Experts of a small language model: 68.1M parameters, 32 SwiGLU neurons an expert.
Below are experts of layer 6 (counted from 0) of a mixture-of-experts language model. Rows are named router (the router's row for the expert), gate (a neuron's input weights, with its number), up (a neuron's input weights, with its number) and show model dimensions 0-255. Each number is 128 + 32 x the weight over its row's rms, rounded and kept within 0 to 255. Numbers have three digits each.
After each expert's rows: "mostly gets" lists some tokens that are sent to it at least half of the time. This comes from a sample of Wikipedia text that the model never trained on.

# expert 83
router:148154175196143125121130093109125110105141146109072089148229177147112150162191103063126153129141119139121089132112133098055102122116139106099192116171122124063143177179194144098142166075113062174143093096158160146163129095132138168157137096137169125145090147109061085136104169151060134155121148109113159143134129137161138173138138094181153101078171109138165132140124150098073122116127161134091132073148152115158168149109094135136122167096117116116113182135150100184153140186131140122114093081111119075151129078152118193102188130144124150149104094161104143121120131120070149105144130033151141087126111123081127150139111165135129096159117116106095108144093101123048162158114110125108122121093142208122045153079112084170145113057136123152176105166133132103100063132127088
gate0:166115103165161090097117150173154155086156096115139067117151142115109143193129075140129152125119098127141141125096179117106128166078116087121189114176166137117152178149149153128166067186091149121158171113146142117136125165146126146079067051197161109084114144143115088199119162082181118171138111117121123101145110094206183146168114122059170144127189098140138102142111201109162163136123131138048165069140117130155160182091127082092152139140101148146082111153099151119102147138117134117115110106095120087208104068109151199098169142147114126080144123194138115156107160130075170133156122129126132130125134151099151076082136137168200135093116111127121148120119121151122123169037109134116070110129124136089098119110140069157092111143060091109129095087129151084125155082120092
up0:135111052123150136139125142132150119127111123150162123153144181135138108116162150058133124107157143128155155144160104174143186147144162068124091112146135070203149090082144060118115145082136163161119148116168158129179106148097100089178125165115141121150111093128095144066164148147078174159160110106106109107174187117154085079130171116129089109103091134152181094164116117200076101132101084186032139149128087093129104094150102187129172167110124161078130128135163145155097105109137095185106133107177121137155091102111148116114098147088101174132109144090105140131125119078107142118134152098175090151121113165150118172146170064092156131122134109129094131071159151154110158137171125162155121144061141123149158156208119180097132108105058043157128071176118154046124141117080126
mostly gets: "|---|---|---|---|---|---|", "|---|---|---|---|---|", "Phylum", "|", "Total", "chronology"

# expert 45
router:148165120123097142141158134164197144078104225125116121129177173150178110172195129124114169156168152105135074040137162127109089141102089119102161073180085146130126141122150164118098117055126073127144049102170168127134177076173099142129110153145179123118097119114121070136131153169113149181145126140068131182157076118149113142088108104187109123097166093175122134138144116093095122129149175113098129134130141096154192132108104097134161161097163105127120183113158092125144133137150135145139151139167137129124117092127131104084207107152066118090126076159088134132105164137096152164146142089146142100114077142076168094143113125135152143119139098117084137159052125112132162127103144151120160123163172150058059144075118103156101141106139100185196126151106155134088030093138114
gate0:075121163152090166165147129073067143073169106140136113174098084113092110140102189109103061127106107164115194165083131103175068110162184074115149155182096162130136058137129134171075111157106159197107193097122132099135091174119116171135150150104084038123126158099104152089130052093124098149170145160107112136120122134104148180147112127166118175099140106118151091140177132091153036150171096122134080120149141127136146085122134147099119061115133143168167114137117087090130171131166208142116132129085187102160115116141153102162119129116154141111073148170165126116164169083134112167179104106175119153136117085100110161093096076116099110174146092136144079163119134131141101130107121102158122134100088137124119142085151126152225120101139142172157154120097118151108176157162140
up0:159171143144094166177151129066096124126117200096124191124179105087077070105108178149111171156181106094114119077085156103091111159120159095167063163096079102108096134113102122156081118121200146113104151127140200084136161115141040142129126142178160104138146101163162102114118087135120116164095128139115124086146114166192099141105082123131049139175145183112137133120110096141110158148158097090156104130165174073131157174067168144127171124142142155117135131133112128032178164132111085066097172172117139116137125116187163115121141155097146111084126160123082143148108148107133120166062160174188115102106127202137116103141116127111154138077139147117141101132195085120170154128151102095078120140158199160128121175170112150144114125141071131144179126155143100102112122135079125
mostly gets: "\n  ", "\n", "  ", "    "

# expert 128
router:181201133121114119176148122154161132101156134128117064184175139146139130152165129097104139134141135150097122103134137116070121105127100133110155028127099186118112138155151140055164141103101114160079086120137116108175140150118156148080163116105137121142047165101078128159153111144124151167132128124099122144134060166127112136119119071114162146115194129187156108163200130125069101100157143086107140124156184119172151130102102151176147103058141101195128140117135115187146112158157175140156136120138144076215133066097160115131146098134083106134086065146091154157105126142105119145130116069095165105148112119129150109142110154092082118109212104088097097165090142079078170166138093158163170097167098211131080181090100126120123133068129092129186125100143153143104094159124103
gate0:174190100140134124091163079129163214182096126166109132114184165089100053165112096133135127113147112108134088069113113155137083139105092068138113101100105167107165133158118085088108121075133134169202135131189155106178148135094181137089158125159184087152114153140107140102209102148146167119145090144131111150160080121158123154122175099175113141106186146168107207130094104172137083173186094090098137111119180078164191195121103088151121144095139170105130118140157120099163088143120115122101133077139198128136147119144106039132178139090177116179091145200139138119112130095163175142121160089159174133120107099104138128145127140133109097161120094116141119137154120079107172130142116139116078125153159165080096124140085106129096121116145163071137071133141126138096112076110089
up0:081131094141122155080111150116134149111170149143107135080108164119158118140090087185119144180199076178123126061141132107148158109132109109095159160117124119128138152169148126152127085095128142138192159174150118155100099099129156122105150154111119092161107105163142105100102111162106068130145129080077167118128149106123172140193128106204083124148097080098066189149075102110150148140221116126113145132100152164158199210212121122141125129091172145089125111118153121060115134137167120084143177066164099176105122132168091134109152090099143149188126078087109147085125141115107178067149145137138146137132179099126181110102115088173164132123111057146111130073100141140155096145135132152052104142132133120081118159109096172181149141193112165092085097179094083110129111101122126
mostly gets: "Animalia", "population ", "Born", "Phylum", "Species ", "Arthropoda"

# expert 33
router:162177137111121139148178105176173147070139143121087064149145149160106120181200056105146150181169121189103126098084139138106085138160081106083154086146136150119117132115179151059087111072116094113148146123157087112132164094160114130157105146126149148152060181112089090138119131073107124204139117158044089189139100093136162155108125105142175126095217084133124137144158126126060106119152120088163137131162127147179184087137100152152173123093131120129116152129127108152139101138208153151140150084128144075117103105117165103111151107103136137105133050116090167125123115173161141088182149074184132049124111148104122140166095148106069136125136098116101124106102109076078156155112133143146163138163115165087087103110070145113151135086128097127167145147108092115070095119183134
gate0:103125085130157076121131108147086163126150162102087075128137165155146140191088138168107132199171133079074076158111130097184087090175118141098101117163109145171168154142147088098132090142103123155130142100109105160141179117139121121074106108159136138123084130151208127205184060078122115111104066135113121088124167152123168119102111092152156142189116050151111126095149133119125100124112101125120118162201157188163137157148139158108106155097134072122158152093154120082223103116157124120166179198059143135160062144098099114132126135090123106166121120194118124157132156137096119142105134128121076116138085156125121110152116151117152175078119098180056152173102139119089119201106107115166108084100166110135106157092135120115118153112131081088102112141066134081110106133180178
up0:125147140112129160121192098070201109120137120186166154101149087117087168122077155083104114130126166112149164132196163042098132105098153225123168127112114092104131072138085027131130091145135135150149091141131153091180158081104156085126176119198099118127144092127137132126140117150176152174132159125184141129183115086114124089125101132122146080147151136162124096162122129127102131184104080049088184101077145122132115097134117123098196129103182130119135101115151102088070083137116177064128113162121157115124103151106125101138171145136077129165155188127133119075109129136123128141117135130158143169174191122114144151131150073137132126169145093116116103148122153155124090130184065129123165130129106103106136180143137240132130158122155051142088177118111121090121144077140137
mostly gets: "sq ", "cm ", "Full ", "kg ", "lb ", "Known "

# expert 187
router:129173128138100168168152142130156139122168166156129124103180147172138099181186144116148138173200152148074080085115145136062077133128119127088157087136091116120112184151158150100106151078167080150147090086189095176171150114141136184129108169128169140150093131139079121155117158184086102136132142114086117170140113152086153088102127075137061153104153091133125138106146144100103157111182151116057118129096166121204164087128073144158112115066129126127143157121181109173191072189091118136159123108145136119124067138156159123126157084150105119097094123140097172096124096183074139133168155097132145109131138092120140128131116124079146110104109142072067089125075159091101121171086167126172148109089105141133085106129101093114111119097119116117165146182106153127017070126193110
gate0:102131187156107133138142103132085122089138135170141139107133143106240106169114140082147138139163070144094176084104107122083066146165115128109084129141120122122135184175165079121059170095096065133082126147138124132162150171153134104075134097111160115120142150156096129137159100158108081160156145101195148165116076109183156136134132089090098136076165108108071180129132166110107185155172124124145074097112137104146093142093131166162125173088098134136182113127142082087159146159120151150157125089167107096157058097129158100142132135182128086064088133161140155096138161135118118203197177106134052131125183104102155113114129072114120171124096155106045152060105127158145129152111141101172118127128145137113069117113109126130174104123116071097167084152126140110068084102148097
up0:116134101099081160106126162132114095111158111108101137094119148105174149099148099154113176161137154106170106134101117102097113109080219127133130121127092113135127060160117070104179122168091132110165122147106121084051143093092147116097077196162118100152146186135188136176116094068171074180134087179118175171185083119106098150098095171141189158111095106154109097097155147114088133142118118113177175160102106080082146141149167211128162122145101136117117134180113076126149078094160104093066143163081157092201178115106080152091133144113152148125160140104114113178101123154135152222117138091075103111136175155172137097159118103139119169129130145153135116139136104096172088109083131101111146070144179118134080095126135135108183139123117076136119118063098112120162157147117177
mostly gets: "et", "next ", "previous ", "ett", "future ", "album"

# expert 132
router:141160140125121079133142089154147151123216185079101134154169171202175097150155126115081171203136167132078104100100146127128120132126145172084120036116058137126142142101181181077151130096128103128137117107152107140179146119057169119081138122099140109139058123143156083163128141091114140125146145080113129163135136117110137116156117065135150093086139102149130117128119140133109073117151138085135144103170134168166173114087073139181116105097116131147172206144150120183138105144120144183108140124134167067197075107107154153102157092092095121120104120133101186138110125124103153140131158104136142071151144107156176072106165171118115119071185068090115101128088140160077132142127080146160190165106143161101084145139101149168095139014126131100117143094131108153105103102161105
gate0:172156075117112200134154136086146077117128126111098131133138141059139121131204126125100183159098153143155149067133122137081097114128190127085165127150070155145141171146127103173141113112140132111071114169132160158137170148093100175193133189058150084085125112136173103087178123183117121080150149114145157086142118137127059146131146097140128137160094114196095120119103130148124091142169127143088132097136199177135115153143092168126168168111151143022154151157166130116143141145073135150126137101113137155087119125101126130135075124113083078148218114086094134162138161182119064098182124143159103104114168089138119141120118146070133146082116129079153169138130115134095117088149123139074108173032157111137108089132155117101059167133158126127084120094193168117155106154157134
up0:144196096109118096118182083091114059099108123152140116083125150158054165161112102074158086096187107132098103100180122081112091188128109117112122131142105119120090110150148143147088130071129114135177105129158134177124079134131103152136162121136137135124124182157086128103107108171146163101180115146127136143161074101042119141124152122166172170070160149086140151129156146126115206107184132154073116127095098088133098101108146129075162148101136113077088129096138179181140111145105153110129135116193110080118102123134159096073170099115144164106103131133159193115149086131136192052116177137094206157115139109150147071163119119140123163172164138151128107112124146138145166149133138157128179160130074151168137069138108126118033092192186098148111098189113142095153131083084145
mostly gets: "music ", "research ", "information ", "power ", "evidence ", "systems "

# expert 29
router:137212128124139118197160101150188109082182156168117065147174146165133073156172075121123154125193109103122071035137183114091113085069123165124122082153099140110140139157169123142114161102128087148114036096157112197131147076136134171124130113111176142137103154128133073150129145137085102127165167098090143160139140137105129132130143100142150113091188131138104118106211172116063114130089134080128210086102148129160115145108101133182126196127141126107110163127147135192133122145138148074148102130119145100148093108154118124062179083179117183133112117165103126103111185163043142141148159093109119111127101100153177132153105133101118065140181107108068128148097129114110167122081135150135131127114150171168072141090097084118101131104118168133149116150141094111117084146117090
gate0:098150068127144162171135089121129121103212142150131070138172091134149113115195066145191173111178138066089124083119147177078098125101135143132086148167123121122118159105115138111156128148095134114143077137119128071137128131134140180130143179148112150134119154100163151074095145168126099073139180166121110125074162141144109135120134120169171037156112123149091124152154153072113123126077112078092140112092091129123120190074128097178127099114109120073091175157182142149162146134158123095130116087103159118135119102128173124087157143147144062143122162212155119217146198128095207106144164108090149137087129136102103118122139130073163127134163106167092174109109140076088161118147152171155091219067112127134119108097109163117127068089099140153123085099151096129141116177116101
up0:122092062153113159076100145201069171181147154124103145127154116135146177139138175101106161143045105150073144161112123176124161087101079111132146093145123155197162154132157168143115110141134174122129108144131088127133131195099122157185154143129157123136128111118143119102125096113148106123120165139113122093108117101146132120103120093142143154183125095103138143173095175160237127063098134152147072131120095119081116126087112068129075071166066099095130127166140130081129162116050077145090116148134126161116101160105112216135149102083115097145092110118131117132142134163132120146204166131109077111085168090149129097059147133085071096098125105151113117121115106155106098171147156116128093213150137143142125188116102160143120118136138158091118058099224134070151093121143158
mostly gets: "University", "States", "England", "century", "India", "France"

# expert 26
router:110150156101043084189133154129215138118107208110050092082173220138143091200169048053129134206175110124119133092116138097085085119132133084109085093160116180135156124150150142104130168115173077162133070123179140162132153112104094158139070144153149106139097117132105098142145166147094133132114120140053116177123084097133143171151093097125137131112169068146153154121150143133049090130099176108158178112144150081157173132147059148165138103073163163178119148160109098141147094160158137134126106107151137139140129139088156151141167103182090121085146103106092181129114136184092130130121133109131171090168101097153171106162134111098149115084141089113127108139098122086087134162126138130096138108145135152112092169144079117165133116127173131109150139112116139141103108163195137
gate0:197144107097127128074155138165135111128174108094119099151175204157157118150184158160077161128111143118147128046119157144099113099119093167093108137160077097144147147129157104181104125105145145141142134087119153151082105196144131192162164136119133107159072101093129092143177157113124156123129108162140119182123141122138154098153174113119106138128179071104152142131186150177094125136152157090157153177117172138186111135135082137191086151105103092039144138119116139130201090137118124109157208111077156087121081137090097124085165088131147161133135162097116167197114145121086125153150093142093086125162055134134165098173040122093130127070096085092148080184129127133108083121102126132116071159122146126133113219080141134129106149105099118116137077135082116173099102140108096
up0:132144169137069096140098167138109119178152094147124085079090135154097122140085131143141103115171120132119100063172155105158134084130085170140122125066121093149136160170155166118113060127071096086122131148106090171137135113155149111127168163164105122154104160114126144172133136129087159103139110159168086136146165160137052147178136146110135082129115165137140159139069119159239089170138108097103131151188134125199148122152169088120116118149098141078127153078093124198121149149145137137078105128166158101100139127155131170094128080095119120148168151136127060091075142063143167095138163120164063101070151076079130147166090119173149081149087138119135110178070153148117142141096089189159057092111085132135104181138122160132204159145113138152146121083127084125111129086190092
mostly gets: "}{\\", "', ", ".-", "ben "